Weights of a small mixture-of-experts language model, trained from scratch on English Wikipedia: 256 GELU neurons an expert, a sigmoid router.
Below are experts of layer 6 (counted from 0) of a mixture-of-experts language model. Rows are named router (the router's row for the expert), up (a neuron's input weights, with its number) and show model dimensions 0-127. Each number is 500 + 50 x the weight over its row's rms, rounded and kept within 0 to 999. Numbers have three digits each.
Before each expert's rows: "comes after" lists some tokens at least twice as common just before its tokens as in all text. This comes from a sample of Wikipedia text that the model never trained on. Tokens count by the router's weight.

# expert 7
comes after: " ", "20", "19", "–", "18", "17"
router:522509524553446503498467500504534577541540523357434495507439501518518465497531449518575563591428528505488538488411594449503506416414515512445479515480604542437586556418481471445488512563562446387520504412490450431490492512482487401542493455604525467456510470450531512446461507533495567439426489521487503598397591504459503483399479484528518510481525462536458435453450526585556471457528
up0:529513456502459455603471614517446502462568517481563540538537518472509464510485490533512478475457444491415556440486489565564508511556425512476518509549527518533526487428541548483461534488494495544557513504402564567347550413533565508417445558455486598507537514550491532491417421574530469501502431506571601456473483553519422581456528544456498449561365521506525553469533488550400424488452
up1:499574491513504543577430532459451555546442595484543447572531498483485523526492472452470510439529548521489468420530392567488514518533509524468527502446460487468534457483481438513520593499558465530575518541476499524448497485562466446539439439504417566518538477494522628484540413610654505590501511487510469525582468455522446485516545519486462395500468512531496502520648497510511602362461
up2:548441503561435519493471575513456504498526586394507582598521592456424505503484538456522481476530542442444430483493442532562513496544452488615550451488513539556531529587510557494391462455447454544580571526389527489398497452504522431469476464485425489549486536510564596502458474569518482568512369501591534515437463446491585499559478527418469501531519510520470529492517458458430477538439
up3:492526375505563528532486542499486453451512473448530499568589469428561493498484516448449468464593484509385497494533468516520543533538431419488595557502426499565551483539541530484529563524465442591501516557457531546477543521487478388491514513461540518569459423570533494499518485478531419567473498633506551474432524477515516575618507522463517463549409580522555536526570432433403535464407
up4:560512470598597471528502530512450491521535470475522506477483592431463527528487574402449466482506441511431524523491446489615495486645436511501546447477435449538489492478514589431437579508559466508487490546531489494473459536528481486457474506354557525589454435542548458495463426534560507507516440541535487454454485553520491568598482506407485464483430623568515523477510508519447378555452
up5:449487481516523596483512549492459504510509527393492496581579534515472433534493498484420489481592465562423417532526538520540483476579478475509526439369510550548446464456567584515479507510472467501540533498519597516505379511595421408440430460484573445514498392583528543547486391456590515522546487525524516504558445443509498552538601471456459483572450500519442500509529479528489432410488
up6:470578492536508531588469621611494548525548505477442444551518520494527499492445566448482454422527497467399525424514490470573475505451502531531559493500483442611445475463653506558472507436471472567475557508435502553456458523495522587456420470588496541444458504538505503488465469540456525506549393494563578462483524578512429545465470582418554510511418565440494516526533462552534469433417
up7:488576467524595457545459513505501464459534499472528480528515465409401423515551460479511526492469558508425471483542457458518533552431500507488518432520466447473483402504572527444468497521471448557496481627503481618464479477612571472395494519434456549548465484526637597477534500564493449572546456522499528523376496576521440493510602493553540472512495532455517547541579494519467590408499
up8:599500393557509595505510557530450499482565539468447545559528512469542465578477502542445498394516561582407516455494463545495521597464459399513557533528514407533504468508513545484453535560475453504540540533493548479458478491635489414509500497415530540482463405557509514465476424505538519537557402549527513510458478553497517565535470553545492521570398513628501552448539444562495483421438
up9:570504519518484510562543545598456443499565521454592558523475537435545479463431562502491491415594445584494515488571474440558486463523444564499524512446469547553513462511595534508453511513441418468503507481509488520453470483499499579424427483434496503525535467581592495533502486502552440579468491572535565499498443605582518541576549590430451459490354567527405470488582474505453492432536
up10:507503470517603367450466545536408562437546470439551532470527498477508416461483521559466554509532406555522456433475502548552550554607533503434531503437506456548483537514545631455475500501539443503506475506406475520425492446468465453471487561505582533562437539530588557500544446498532488595533474541585501424487441523599541570616541504436516471549479523550478451473549427469501515446523
up11:489527517629507459522500490538420513521535558438552508569556541444501503615484526444395530476552510528434594482481426568566560470506529554462550519424514492623515429552531560534426539471551538533522590480471495558429504531530451461477497563407574566492517499549598497602418437505571427585550493535507497535496531465505523589569536476476415498519479508513485495516577466577474527506469
up12:517461468505496521521563542520452454495525535416582499562566491466467429477432580465513446451501525511449564454588483476555538571480427439528592441409467420492442487573551500528474534499499478587573493544513632540448501475487502519437375486521505508568523370521508552596447520484526450576528464520536541434564468527566509555564548508492496501539494524569432562523597522457518436418551
up13:594488510515541484448485523550481487485613506399525523491557494483497511522543474445479479453598484542425547441539543491635517488494513496512554509475410466514459503516558497520502565439485519533535542568481498586446409408523534477423468525472520462488408411502548590580447474492590440547476475583546541564461414449664528609523530508434463475529488542511484520461533494542461541482418
up14:444498462501483452568516586496457535404585520475458598489579547479505435470531532457474472418579524541473467498483528511594525537579417465509538407415412516480471537552468618471445510512515436542524484564522511581439554396542534446465485499501532459517445465562534526527409473620485490574533489585543508494533542500491495444479471511523560481569493455565472557510585493553433439394447
up15:481441546561487581543472597456509530492491509429520567593502524435459495441513456433496500429454468477465466402531504546495536526562462410505568496570559490596440433468608516466395465496508527573497442561451546645512504495516494429462465584527477494469505493510513627512577516479530511498527481488534457519501541512551469504471480551519464418594411613516530456571515422491420480497439
up16:517553467538549531528470558547461528459499500419515495522498468475429585530496586409472435395434426522418547442488521551578564516506488484492590468455468488561502470494524462455491490611452546570466496472467549574474517512479567470384426525530483447591416481527501532523421489497611537526462438560529546469541429459575455530550510488461515486619454548594534458503608484489433489429498
up17:469573448508485415500372582594498527418621516475527543567557513496504470499478529552453506548491584488425504477520422559496515529496449541536561410381432457520528495527483520404417529424442514554531541548503463495479486534482427454488440516481503541522481518529542576519455427594547550556559478582532558469524530486526491570608493564510541575556500568510541573519532513454405445469491
up18:463484455507467436464510512580481490520508542437539490480485552456514490513445611470471500484456481431468499460555409488544546443449446550549531393351415536512490485485449610415452543489452552572547417527535481557568420466518530470491465472503548473565438451462519534496539526505601548530494430540575502489509511598454454468521567437469445457550350515524451551560558453519435487479553
up19:504588417470643429500497499533465564469484554452552516510537469515531465561462513414492423531577561490423447477554413547646518549474449525501576549490420471560501482488528469475543561435508409512502551485481556529518503442518490545432374463464450458556454424605478517512476504558440492502551526501474467432385469555593491524454587529471476448508487545525540508446506465536480441452523
up20:469539529496623459566477512543467559457540508519470480524512536504445471612546566445398554449590497519470473482477433536498581584538418498507511547496437477478478459557487518516436523506576531610441457521505491586442464536584497447460514504476511473504465475498584563504401513497456446513531552536576505475492423458535546562499530531475447449550487616431552541530607516464463446350448
up21:527526422564497455554517522582445520473586552522519585513467564416472482475504502502461449485514431521451438551551496574488499496529489500553561494442494437591462481532569487483407586505459492494451489547505493532465491461593544510433480544482564552526416549509612526548464465447554483641518380529549495439402504457457585538535482552449515426526472581585484487527537390497418453494526
up22:616526432626520546548486560570503476488541490470513574518486571467478470465518474459482480490532403436444483511587567565500499491486480466586599488495417411508495443512583515482530585522557480513461507627533442572506532502578540561505462512497562524569530497537535624526486489517580462586575474555576552467493480516528435483525537553492530459466473560615485526529562506478464553475600
up23:526509452537473496472533535510482452474535529500451499588592603436497533504513606497520523383553475536447499421507421533545550501468495566551546502472435444486516445600521533547403496436549479555498594525432578542497432513503600476497477466490510558524515505536537464555484430546598473537545463528523532579515511531479563559522547580441479476482434459536556517479641392589552469452437
up24:518532430463520484536474528540483563471582520495634480502517524481470455494536498468522606508535476474521488453521491560575537513487484543518495472417398519508525478609589558526442491452517479544589507488495515556491466505478537475464464511421543536592498552483527586560471455583560453524626423648442499496511544508598516517578529520434438572533453513567446533538589501491416436414476
up25:549557521535631559488409533565510555436556523450543498497571492498486464512476535385466514518535544573478474379542496548554546554494468474597554487496405492540503469601541543508520533395450408535550517497535528556474534491531522496497471517448463497577376441543561573493521398473520517544508456589519524437425458460523461558621530590443478501482486494551485481468549499503431555476474
up26:458538472586541546588543619488433560538515585388492593528565468441521559496474538507491454437483540498386553452579501558491561468498472486513581468569494406505518452467591480470418548489433433532483513459454514569406478478534598486428457526472483519524530437538493505526442469606484457521579449536555538509443525538527453569468575535477512459521489535569469480540618526540472481451509
up27:459512382604494482526506531500483480491527500436522571557530510493580465525413429535447477442520397529433483446514481545521500426525465485473601498494467498583488465453477586555458433450516499559468586576482480483449357528536487476489472470472526542548544551534545490471505465542574549548556400571539502490516516414527545498437465551479403466475476544470435584398551422467457416452431
up28:588484505545559497511419545573493477485568462432529497558473553469531472550406515463480576416525531528481556489514567492555498556531449499579560403442451456530433506513524529410506586448516591553510525505484497598441435544561504450468462516436541453513457561557517492483472528609614507505470450592549493565483470468471500529593583529448452406484485549449513521546545475540527517432371
up29:546451369552551475561438555526418513525548542435464582553478647496429448551430529507403508449541467534503438441509475506491557525555485517578534469440470506509439471604529509478465494513557538470531543511429562513502440410542576438517500522486521510538431532543480550498521494626527546639495405558585486472437406517482526546498569479473467491471532514472541529415535466506472473488479
up30:550520412587577462507441519536372513471502510486626479531519556451471539531519562430505502454531437524434488497501585411515539535501473501583605509476522483471503433493513483441515520480573512528515502442474520583423412448595473442394478515420528565466473555557567517513537505539581518569520468534576533481521505512615483496484548495588422359477482520478552530504509474405494494534513
up31:579522439552525505542500583521377452514515465417423532527529481485511567499489451458469398448510409558474472529565495581546507509447498468518589558499475483634446469581558490459436536500453501550504491548498564523489432555563547432576454463498482525531532514536491580484512498556579499580548433556600576433453489504567577499517493547471485456554509558653497501506516428480467494438478
up32:502435422566493512501389515513502527469523586515463481564489495476499507553489488450511432513481582596423468384544435507490516438513458483546548394431465457612510488577576499468458561490462476581528468482415559536461555505531558423481469503553495574468480531507578613428538478556540518572530462570535572452430486514497434534531533557518512428586511463608537562547543476448485469439490
up33:523577465474548517470477509522398534453533510468510528496556580475484445578440507497478531469534460495411444498473516436589458475494551494401495487445543508552491463459470550481472478513510531605475504499451507514373457495545415503527515486486542576460567450527570573493471502604522463541559433538592606528588488393476475520443593443525492517485439492508431558422599504432491467404400
up34:456550457508480589613495498509451495397565508548614565494537511476405513502506523460475564461506547539428543500474517468566559562536448482497518397440422486496438473519580562479463542419553523548504551509477514550395524437580537508494436490450586596582545423542527545490422438501500438576537487504524519504494513459481536537406495451526491462543478516582508607539552530495443525433410

# expert 3
comes after: " |", "-", ":", "0", ")", ";"
router:464437529462552553448515507588509459484485508545569440504533548413526544475479613457457518425499449466475458573553369528581520497512554483483543512461454418519502459517430449535599528504406420552541411491526475490554533545638491549490451468457485558544529457507549496554596488439500412536514427490550522435582513559553483482522474512417495550523442478441547564517511461496450620533531
up0:465581436492457572580493521531508503544541486506533563532468507376509451558464575366475500489577487522450471457518377572538602532498531500465544490538477484511487522476507629573510502557502479558488480488484470466457535499642479520497411487518431483559436466506589530515486561467454465527476436487608474507546504513523490460481479560509590516615544472470469559370519477531472562427472
up1:532549446517548455572436507533506531481470422454567529625505458478490522527465503544466427449465532584521479538474510517474471434469396554521517431552479479539452469394472579475513509504493470524500559433452545461551457556533470499494504544394455534583483510492561542601528497443418439540581435598545476439521528522503575475449487486481510458535438459452475546611664474469499527515393
up2:508520592468536482528560576555506533480534544482526488534462510441439494345511488471445504433521456513461514477493415492532522491433406519601537487380497505550469514476472489461437440435597432430556447551525512564529509486530403496434545458440519529485520459562516545553489459505578548527551477492523432505495487445652444582598570499450396453510525487510487465442490447577447446482532
up3:456449429499442463544490515474521485511563571505524523448485492440487528571374556572407498475442536517490425555570462451523552487553495476502504435459531420516459418563544468402540597501470506452535478488458535585459553512543484477473511431471569430618459447580534463443444493620478393490493428437550504483486550555519538500560538545421547527583517574450440565440488481503442536505527
up4:464478505544496479532477535570530500420420441498501486502478546446543513534494643518427503393428538438542472512608462510487490591492565573566567522493523557463490484504528507405530451526455399606561523518432568584542402457494501504477451506525444547570469479505497534520515421506437388561524500472525496420480492482549590510574547565508418474493553570464587473510528482487568484433451
up5:477423579526434542546466521508586522462508510457577405596480571451562480481495518472522494511578446426491517547565526557429585480541527511552571509559480484469548477539420547471432504474398508551602521495483518541430524476566485474554445506424458548498476399443524474496487435484500558532660456551465538477514505530579477471494486579527401414547553474583534505559522404503471503499552
up6:430450539537542512487465478444510471434584513510442494591550546455487448473457502571497444495581568456461485531591484557475434485581476481467557593387502362452542420557481532522493538515509435616533480503493509549491530587531566438456383436476476481457543545528519504495500494611510497547517370609501478545528555489498503457523583521505415468498476515508508499530567421529449446508475
up7:576539468523503511467532593540503498402480561453512491460488569509438481570450542488482412421486508522410428568469419539608381424587491507502602502501514438514517463477530534489420504501384489527425440466439428465535424524517466471487511461497547491563531481581502490600441435449477497479554433543515531504482528458520471537527490431499587451461411541488452589502453503448472446506389
up8:562485356552636502529492516523613488509586419495550462496519502392531507526506499409483489494590444512472459425431435500508452454495387451467544454459371477525462479449524489557382460534564496518532524563455483500500470469533516537411456520419621484539585497530558442561490566456535480535495487536508442495461501528540558537495494450481447520453440498562513489431545506532437507537501
up9:536532463533412461475396498528565403473492538446570524397475573465535523413480607475494506497557543492486521503564451507466466482573536555580596490396482526571522476529560508528573484480492512549420522446544524450432457423562542526547389502447507501470496481523531486463482502570525494534579383544593509480596482470517491489457449490560469569575473463498520541461507468389513540571590
up10:478514458468517509461530524547488523459513476495486442515480496463434565569494488435449436472501480540483509546572477608515520614548474458554612496439422442468473527459615509514499554638486602559503453535494537534485459515592497519494492650523471440524527538574632482541545440481530440482559529527494474522509489534517490439551569441620496436496499573476410439478452463540503541470567
up11:418596470573505462605467499554455448544520544434531520492488511467484435474540507465418538510496407438411571383512500460528513489513448484451560529571482414529467402503403505491517498510500500559513473532478449529561493524579417481485538598506551507483510513511455520555524460567434400552575470556525552529603537475502498532541534517483580454539530568467454549487501513487404436434354
up12:396477503512494440578481490528480466470608463520576599523438457464426379500494514458479587475430503591490557528531478521422441499471456490474553548388426493619519524512439490461478496454468475572420496506439448514453495533586460510464458485539494451487505530509564488579458467550565530573558487507496531518457578527598438542539505570431430537593571539549402530519532487507451515524445
up13:472549466574508449458464523490472502422510490483480517534588494450491497466612542443507512496506527468539541487474481548569542514521555424533539564488514440615487372621401507441507465477520511560494495477409450535496510551508468481348551435441527511482469536497550500608551517623533548519541364539490559485517571534543535496457419415564450464517514453485531559442546513559519532523516
up14:435554503531510493502560597543499512467554502569393614509543416383480570473452528468448563468502407512434478514568451557489570496563523397475584474479485437552556453518491425417450529409464474479527491506565483463505509503554532567515521516557574596499554452500470488480474496551476426522501363530490525419536497471532580529507530550412545505477513468510480555473545477603422526475446
up15:464501490533510463495516534490455493402550451473512522540532454508450559549507628484422543523520457446509503550605459515581469505491505504481621462475523460580487459444510545491551564475457474517609501523496561443477458511602423465479576572531555540525568414559427514504459535435543381537570516535453471434427518615543456467617552467539479439520434550541473524453485494561429536468508
up16:492506420575547493533542470563492568470476554463500541478562504503466492528500535459513375383513450420460510536545430568633425408523512484534530456500492489462513546477515576451368559472461495540532495577437513484430498472526446526473504442395517556502469452558507620614506541529474510501590462549498497465427546434587538466550556441528491458449478535491472560585510457429462514505485
up17:436505411562555487575557512555366635476544491426499480433505465469471460497515431424514514543494503531472431482511474506477548491511509556550547563395595512506488522491545495479479453473476519524500477584526576518428405526487469511567456504452487525589480517543449519553547466507504482563514423633537551484462463489490518495560496609526464519536483510653454384534535520408481572491511
up18:557556353579502519506565560502459547456476517409505474533488497471555423542584472457534499562550493592521513546496567524527448564549531438512590476486522413523456453468483481476547654517432512558444467560468515530548472583551546355476532485467455456542502416559476501581526511465489532527478496568589474499548496442478575519556475483590462477537469578497546531541506400487452507514528
up19:537544491572467502478415478527489523454479526438512449564571557557434547543525570467481543525566563420586476527583468520515525500508568484495575446505566460495454529505511521480584521484483518493601493504471647548507447403461511490491389474442438616570529547525548521457461405533506439512456500512590518440402451441436616489465464557478527469500431490511488456512434499591519570533528
up20:495482479606433581471496605557510505530537449407502481429514513507535510529488530511508566460622450483447485491530548462567440472524592410557603582509544475561471517478469570431504457508468496543493444520485451447494386510505448532517454508371514407469491477515511541461477457532527518501476412566552520470431478515486447479493464429532431570495342573480488491400546538470450524483450
up21:375474573518541484501449540618545478544538540513487554630515554436518460444410523490442573460480569430498525550483492619580511499474508491542524438553496519624578408521469555466483426534551501518503562500596495595489515514560523552542513484579522530527471379499567460456511428520516428593516449455502520556459526504508488514492573556509532472476519510477414491549570511522477573467481
up22:460566419554516420433561495543532573442569540546511490465551544453530451455451630501453495418464494488463457470558480555577490504440542513534588454433502465560558529514558463519564524472532421565494504518399526508500410416536418528486368542527524480500517371569542537509514493563561585531543432512482521540566461492539470520584449472578484442497449521440474500452463466414491513509541
up23:499466430486537517591465547567518533483494578508617403460517526428484477472552587600490487484547508568457394474450447521533506501479485529481501464523388454471446477528449474444541573511421434547478544429443588462532404396559488536454429438505456498617450477514504546549489457546508467494516478490475495455417539491554451485571584547457523488565595555559549514504508448506418503436533
up24:531434445548540488544473451484437529495475490432516504642636488466536592439478522445472450510476545488518537558603545510529557503448498435608571394500502496529405487529539481509522636551491386573575477579497517515516559470519591446522525582509487601526483460526522542517532499526520501559528544508548511471416516534574461488494633496488508565501464495527483509580570523514503528496463
up25:523525458524600439487381575557392493382470580448405594532542468442512557503411521503474462475458439499462424506505475528478455518590478501552553458517518519565514557534539527492508482424431460519548597495498551500447611456519441518511526491466498553470382368549602503502555486493541507503528497428531545510480440511548471556570553495448396480486475478517540448543497551524450465507520
up26:471462538541550507492516490534538474561536482548494567506466584391492451467470514566416421579436505491519500545509539593498504524469660474540546517494555530519494440479523487391445526491410510499561494527521440575494480530614542423414531453523570608546496555523535465515441509561455463501538445459475509437501564493610496594442536532498437446521499526498527503530576498566487419411415
up27:570532450589578483562553471483462525439505578475552531623463576459379510507494648528517527507499498529506542517516504554634526473456468435536582454593421506515501539499538483535503448458534499525509536543512493473506542492423483465457524554481532512487398477531450537449494415470481568524377414491548467503401486484471541571486474405430419560500477513576490516501528497462395525497488
up28:388528507476543545543482628513572545412533539548578514467534517457407410582478525541508556462445552507464531424470528479544451436556391459533542536447510514536363423488567467425522432457496556607598474475493520519504437563474474533534536559491493592513589540495482542532502511469530471529433425518540518487554515576425558533554417533507495443537501504546444494507531557528482512444479
up29:466504474518493439505454605552373441466558510495521555465447525428429432566561490486518562477522499509396476560566464521434482512626434511573523471562538397560456434470568503472482477578499557542499445476481520551494511460540574494482516545481620443515495398529567478627546464516504489489489525434506496449533470513460436591441492532435526488564495498533474484544544482578451459507384
up30:538570442549532592545475478480502499457495505548628489614521548447638471625469539472475480470552540464486384450429507508408502578536478547527549488523444391508495463497438418493498544534539567478544474583469528528487497475549500480443480491545503644529448434564491515565458455470534483527485516480525552378509488524557597555492453526493538525475496510562567558519507526489417543490503
up31:489474472493520542504459519647415485482464598563540552447584479447569522477408578590454538395550478565381533517499501494482483478500480513524530568500515427606542464480558501486477511515414463534440545462603502471515511473575537479513487530441465501535462499559523482509476462456524508548506453492507496499547532435559455484610608530429467487542444513424431461459455497540527662466512
up32:580475524491610436551480501510460489468482535428538495528609506430456533507512594533480427542439536516417441546521477539513565536453558490583534547486437524471452502520498523476511495504562540504430543469473518610514503536586586527569478559532572608547451524540516565438543439563590462520515489473545543478470512612498510513412597448435501526544415489490432454568596558520437482487574
up33:546531343505575486539550512585476587512523588426486554474445459511539491565427553570523503472455453542429413529511427567628466513498537483466554394480535541513447541478553506458516540427483411479530458522483588517483547571499412541526478506463525515584413386580492560507538542497433497544471474560529561446555490453563489515571502499524454500548480452478473543498545507427460533502439
up34:542581480527563437391522574547447559564504501461550544533638556514595564505538515455407569409451527497444517480505573451518581512513445505581510546494447549542554485578464575529497451554463504446527516508525592524342509499534497469462449451523528587581448519528538546576441438624481506512531509524472550427544516526528508460497516465476487464546474449494511505532554537483569493440451

# expert 6
comes after: " (", "|", " |\n", "==", "19", " \""
router:447540532528550525581445526549564403407490484534572474486546487500496552455517535504467467533568493489551477534536460515549554500437427495604493586519424591482441393488500445550435530477543472527443618598591554524428542511498588555468478492523461596503459537494540490509487480475504509491541553497455494504466558554493544627532444484554433500475406567464516495618571497449503591453530
up0:559541438563573549518486562541432501490443497496505479544433578468475546527508498500434492479535465563402453589487506600470584572532461436614537579482497445464514452536513566518439545450582566531438532543522478492471481569549571533526444419458495606490527535522473512582399483470449452551593490438534485512505478444514547547387484435530455404465494433479504522469563467413478509471435
up1:478556480507573509556558519584570479399503481451496521545605436502504532590539530416459456458440500541528514406489487492500567468456403520532571479504479413557555537514417525443531537497524448534504597484446535504507454610553575471535469650493547432560551435477548547487496517400517545545496530589524508445474421443486503516494412511480468433514456545595505551510532500523489419449462
up2:505541470527530413558489504482515507373582402516535487461521472475533440422434492453420467466450491566384487397454464462530552516432467466514509509490521462547456454506505516463403513468523521538524500543447494588423450537441447501477549550371497517513578459562581447510571465446555532504585497618562471516415504558564590444474499485528418477487479516571455535482509455480490429420483
up3:440548458561502480578446560572447423478511464482571487457408516467449519500528544496419503517499518483451443581512432503554469518477476475400537610530440532573474472481566469500485521586491573595454601623532468511522438435531556538429535506530492516537479578509535473516504523426569529528446448490617503549528550495496456542604538483487449493456507517489497442547620529466414576483419
up4:453474433486540604502501512542482496535503477434542520466507561449571544525462460553525475403559418492529436486504528516507514486492481488527512525512471533524471486657491464504542433445477526525473486508528576488533557508447573505507505554469553471546508543538597524599509311464501462514618484569540568497449509506534577446512608546624468491578553501430539523421560440582502458520512
up5:573482482522558498481501582467471497458499426484595522608533462466505507630453537421383513530577517556457537543520537476536558543503519546606542494512390428517462509481500486572496536442453544542483495499514444539374502490509574474477447534392516561542462417477559504525468544473568448545525521619494479448494435519474445508533528532580513520477504618527601499568568438524475482493475
up6:493496453515501461560487469615493396431603581472452380551500496541579417486442566460544519426473580411488560465431428524548517461444421504460533491482552519543533489499560501480484551463455513511538536555516545560538442464601457483469533552469485605493488441523486470448492445535492537530526399466574509458401527512543440521524529569539551543517414491530562579461521449521463462421578
up7:570521398544517550554517534590491531483548449511472480525541484540344422509521583465494601515505502514479533510565487480435553470528510473549531556521500434474524380511504446490438442481499498564442533534485562580430455591590475556477501458467484504539561513534522498570502578517574489500549436641512560555332473533451534593545471538564513514476485529555445466524510520464486500529528
up8:429545438546599486535461502532500576522492523474509453473525521480457510515544441445483477475439346414440545421495525486442575502513409500522556549563437487577592437523490524596491505511449479526577522580467457557537487485528525537441472571403518607554572475562615553516498459478559519522524391530567536532563457484492582462504481559505406503503480498463413539502480484505485504408472
up9:518491488512504543487490541530441504468490586486455502554503522445563529487458578472378493457539462500307544492598512436488659447472413527465499527511554460503508483464492467543514576476371463515467506437514552415401486499498490515513389440485540474549548500477491508490387508497404557522455520534446523536534475527539534569512503555509450480562507500531457502395538476460438454578474
up10:510487484624624513427601600470473584558538528392491504509464468530508547504529548509457517486467442463497526571616493469496569476486463620564573549497551568502503362450497509462416558497508386520403473507533468494479493613496545501480457492563401581487479519492499474462510452527521512516489472495491455511514549509502632603477494500492529470505505508550513501491573511442523550518441
up11:499522400591450465489501521494401490432631518555514365475539526441491549507538428486463616485418542496470497554494529500528513614420494509500517500531446580578448467487515505567480573521510391515529568556533536532461456506512535525484495555499451575506503478586531504511534481451623526540590563523541517517396470450518522515590542500532485440519493484534492471562568469472450388493445
up12:442465450587546492494402576546400622504509535370448466582511434466456516428510500550523577505570525515492492465552536478516493427491565520510571506555450415551553497411480542449532589492485473447522469492527493475436430429567439541581490442466436529480455514541504523462505407581477581543544454466560557542488527493574499495503542518535397520490489507450453472535538554565448574468583
up13:606567465519529518534505588531422420460548448437559464519619459473493566558513485405473497531509450506455612405488468528539576499546433486479558566570506501545506491379459487473453539543451492562510549514471524521544545527455544510455466586500445528471450392531513468529547472401562518465493498488474530436423459420541593563477537452460544579502545514506542438394526532468479420530496
up14:549445347590569453578531537582402517451531504548529561490544497443507495482462507478395471526541588511476465512523466554513556485639505448547524511612443568445511486442495567500507577545521432506512499491427490482486487519532561513488522535445565550617470454520528505487512587472502432547441484466514534553472467532488531594467483431567467455514485566533612450494561507564424446473476
up15:553487480523559514476443517514435482436532515486615570465550516575514532468508425516377512497606552514495498351533504545474597489517445524425590511517558513446597392549489528570533449501471558539486495626449525513488480532548479585487503525525505456616452462414497498451567448492433505588517449553498581570429464534478537509484488479536386497506490513543454539456497497502523478546485
up16:488519497554506506573474533511487523464542535531560526577540477516457525525486512427461443517573462569452521529572536486465576616570402431529525551474468490522434490454516461537464586469553489596533627473465429544507481493561519554499543457473555638526536505538573521541411496425553533541546489589599492540411503521515500574497548475504467476485473560450564498460657498453448559518468
up17:406407536605454431564477511552491553380461478460564439555503545489433448443451588438511577471532497461515487428565515539501500517512449511509546527469478507540497472459461503466499557500382484600485449547508529551508490480470459497390481405574471494448511436495597588444430495634500480568483425539564497493512521513525493576545518501468527476472544594488494507497543371509510428515526
up18:517470492509633480461555484450427470439596531514527584525543497484492508498455518522420459528533507479447507497579506471540583477493422522475532531441543511481508451465565515482470583435523471567447451485523587481375510582526546411493410447471438529560477510474448525481485446578515495532503522555487492530440514478534578571473465562454476340570478558556491505361545506424563532579478
up19:507476453654487394539495540557515406470598489525490492525514539476395542474547504467508517504496487411455483558501456556570468415449631489505597529530469472471473442465547499394531504522514523500580504558518494532524547529546545437441538606533534499629449448513568517522504478485459448609559459492520541466538522539567481625480518476555592509469424559522498543541515537538498472503507
up20:477450433510517532448420560482458478432512567433500506510469523449547497486480538502353537333453418518463501529653499484535447512523480588461521450477528489523562508490646567558446574545442512518432469472513589492396479469536518439514421487535578526538537492453504538513542431553556480477462460484468500516521478491542569480484457512410486537474574509565461477469539535440427439520500
up21:497515470611501559556516583519458511579494525486513462534496578489484641500516393518496406492438524464489443542524427535572488538495542459618534463619561516477471436470510483478467590468552444505536582610455559544504442514494596523494478478523570536495483453505593483543526459560444460505519467428578557605499465448538461504452506475542434493462438555443447509476519498497483566438412
up22:553594438468541522601391526511568595353576470460511479547523439486414493507485447533533494487511618503454523404494441557525469475510525469534524375492413418456404522476503532552481488387490421508502578576497545516486501523448651473471476543479498565592509480446543482567475503494503507504476445531504511467505432541534485526597513532516464548516432526515487523548548507513491500470541
up23:628477450561539527477514525639457448462556477496540462527515490442498405566484487461399523491537512539488452517521495547542497566547455499480564490496496506508546456525493518562442491527416496452612495446458474528509450453488523522496498524538505553448478440560530529463482455535621484565555511574553594522511533538543623535535507445534408396477443613566567459516459457396431507456435
up24:455567470542558420512574607450582502419631488561544502486550459417433536488431466462448443471478476461452515460524447495574535497496452407521529565549554471546497454511575441471509528471526530580592583510476576534459464493572476420476458501497584530492446502528415513458400452521484460528453462506455530461465466500504514556465509603435439450574427550531481572459547505588433505519467
up25:493603531527572473557496519607528502456455512481511478524499476494531437475542417560570413519591407548435548503550489507506518590496497492612563561598477502523468512502519472550467486509480565603526446532524517497444506467487400508473531509450497574506463485510532565550471457531487446508582470557507558501556438472569514523537491694536459419519499534528568482395478506436428553435548
up26:405518514594450511479504523507505455452521450484513490497560532474470413393558564554440498489551419544533475526543571531536544634553418473503535493540425540607412517495536540470486495466481419523471416513470506534458491576544557613542516514459497496561535422567582473499430470469541532507502507659578537438541488533563499509625484541469499454479432557489561503464531457449497486491485
up27:570428482523550532480477522530463612454505487573540518521597484504469605471510487497480481455577551514433403534485535488530560524488456410532525464582556443509438471547602454420447490535476439574479534502523436556377362531581546576446527483446443537525542469526601490528576504524544537480495545559565489520523526562550570558538510478504527488536583467493548544533597495514495487428556
up28:470452467553425480528499546574525581482481479424520444464560503505500573583510570453380573553568522547482476447511396480553571480457484437537538548583518419536492429609548526525503588437538489472492494471511492523479523544475511485457453535488525554521485474587596522486378526527475530556512463582496517486524502535466592462442449636456432407544540491539540516507481487383479495432488
up29:470488532514538452518444601494528500508543541518474506448530529433401479457361421511445427406433495466477510497550484588544481441537552478555517439516551484548432393501605500525417489489512480537593514544477574507440493488545514478455401487521484505481471519536488596476508469620461474531496363440548571480555481546540480505436507584461512463523516531492460517435426439623475480501458
up30:504434470593539509488472533552480415486507474536587558641604537492564556567484516371423470438572560597475468522439538453526456619506533438588508472496486461524524459571479517505504479477485519572440538652558551448518519517469594535499503533521555517572467509548451462549425482500517614494590504528538495555468483500513500581505485584460455432475516472488514503532511469504454476505484
up31:412586448489516560563474519516490495381567512485493492566491500486452517527469471514547523484564472445527589460547598608592550435528351521489509434466468482505480505514598467594509422548482511516488482474463558533501503525441508492463494533434537555514369476520588443517557448524540447534471497483557541514381426545509537581546428451464563533445412457492469511543586473474454537501479
up32:477513397548451560517525469449373501475566487553496553436546508386565436465433554557491454495435500449490487532520502517567424602487569474523567493395630536476526444507544526541405603475528484462539505608526515505506557544501589504466507488469517562541512520522541545540451508591537431592563466525525483508510567528536581466407490488430530484475474530479506580503590484471483559490460
up33:480446469540416585570463531547490442475512568494429459574489479457508568487517497582521457500563544574455540449519459482492572526483391450639573457583462507522522535583583588478458593490495456481501513563484579517457521456578559515502565453474521545499502509481510467421440409517493547541586423509504537482447517492454371510471529495582513521504407539527536574458612533523524509462500
up34:597420423527508495544514527550470446531512536532505528503538546542505531485542474485496401531494508599416405414478464529597524532465555502498506537506469530552423474492483484495472605511532571496402569538516592550458469605550460483476467558403510551480481472508497528522549483516558462529570519423498520395611410524516505607567493482516423432496455561541421562560521511468449423449443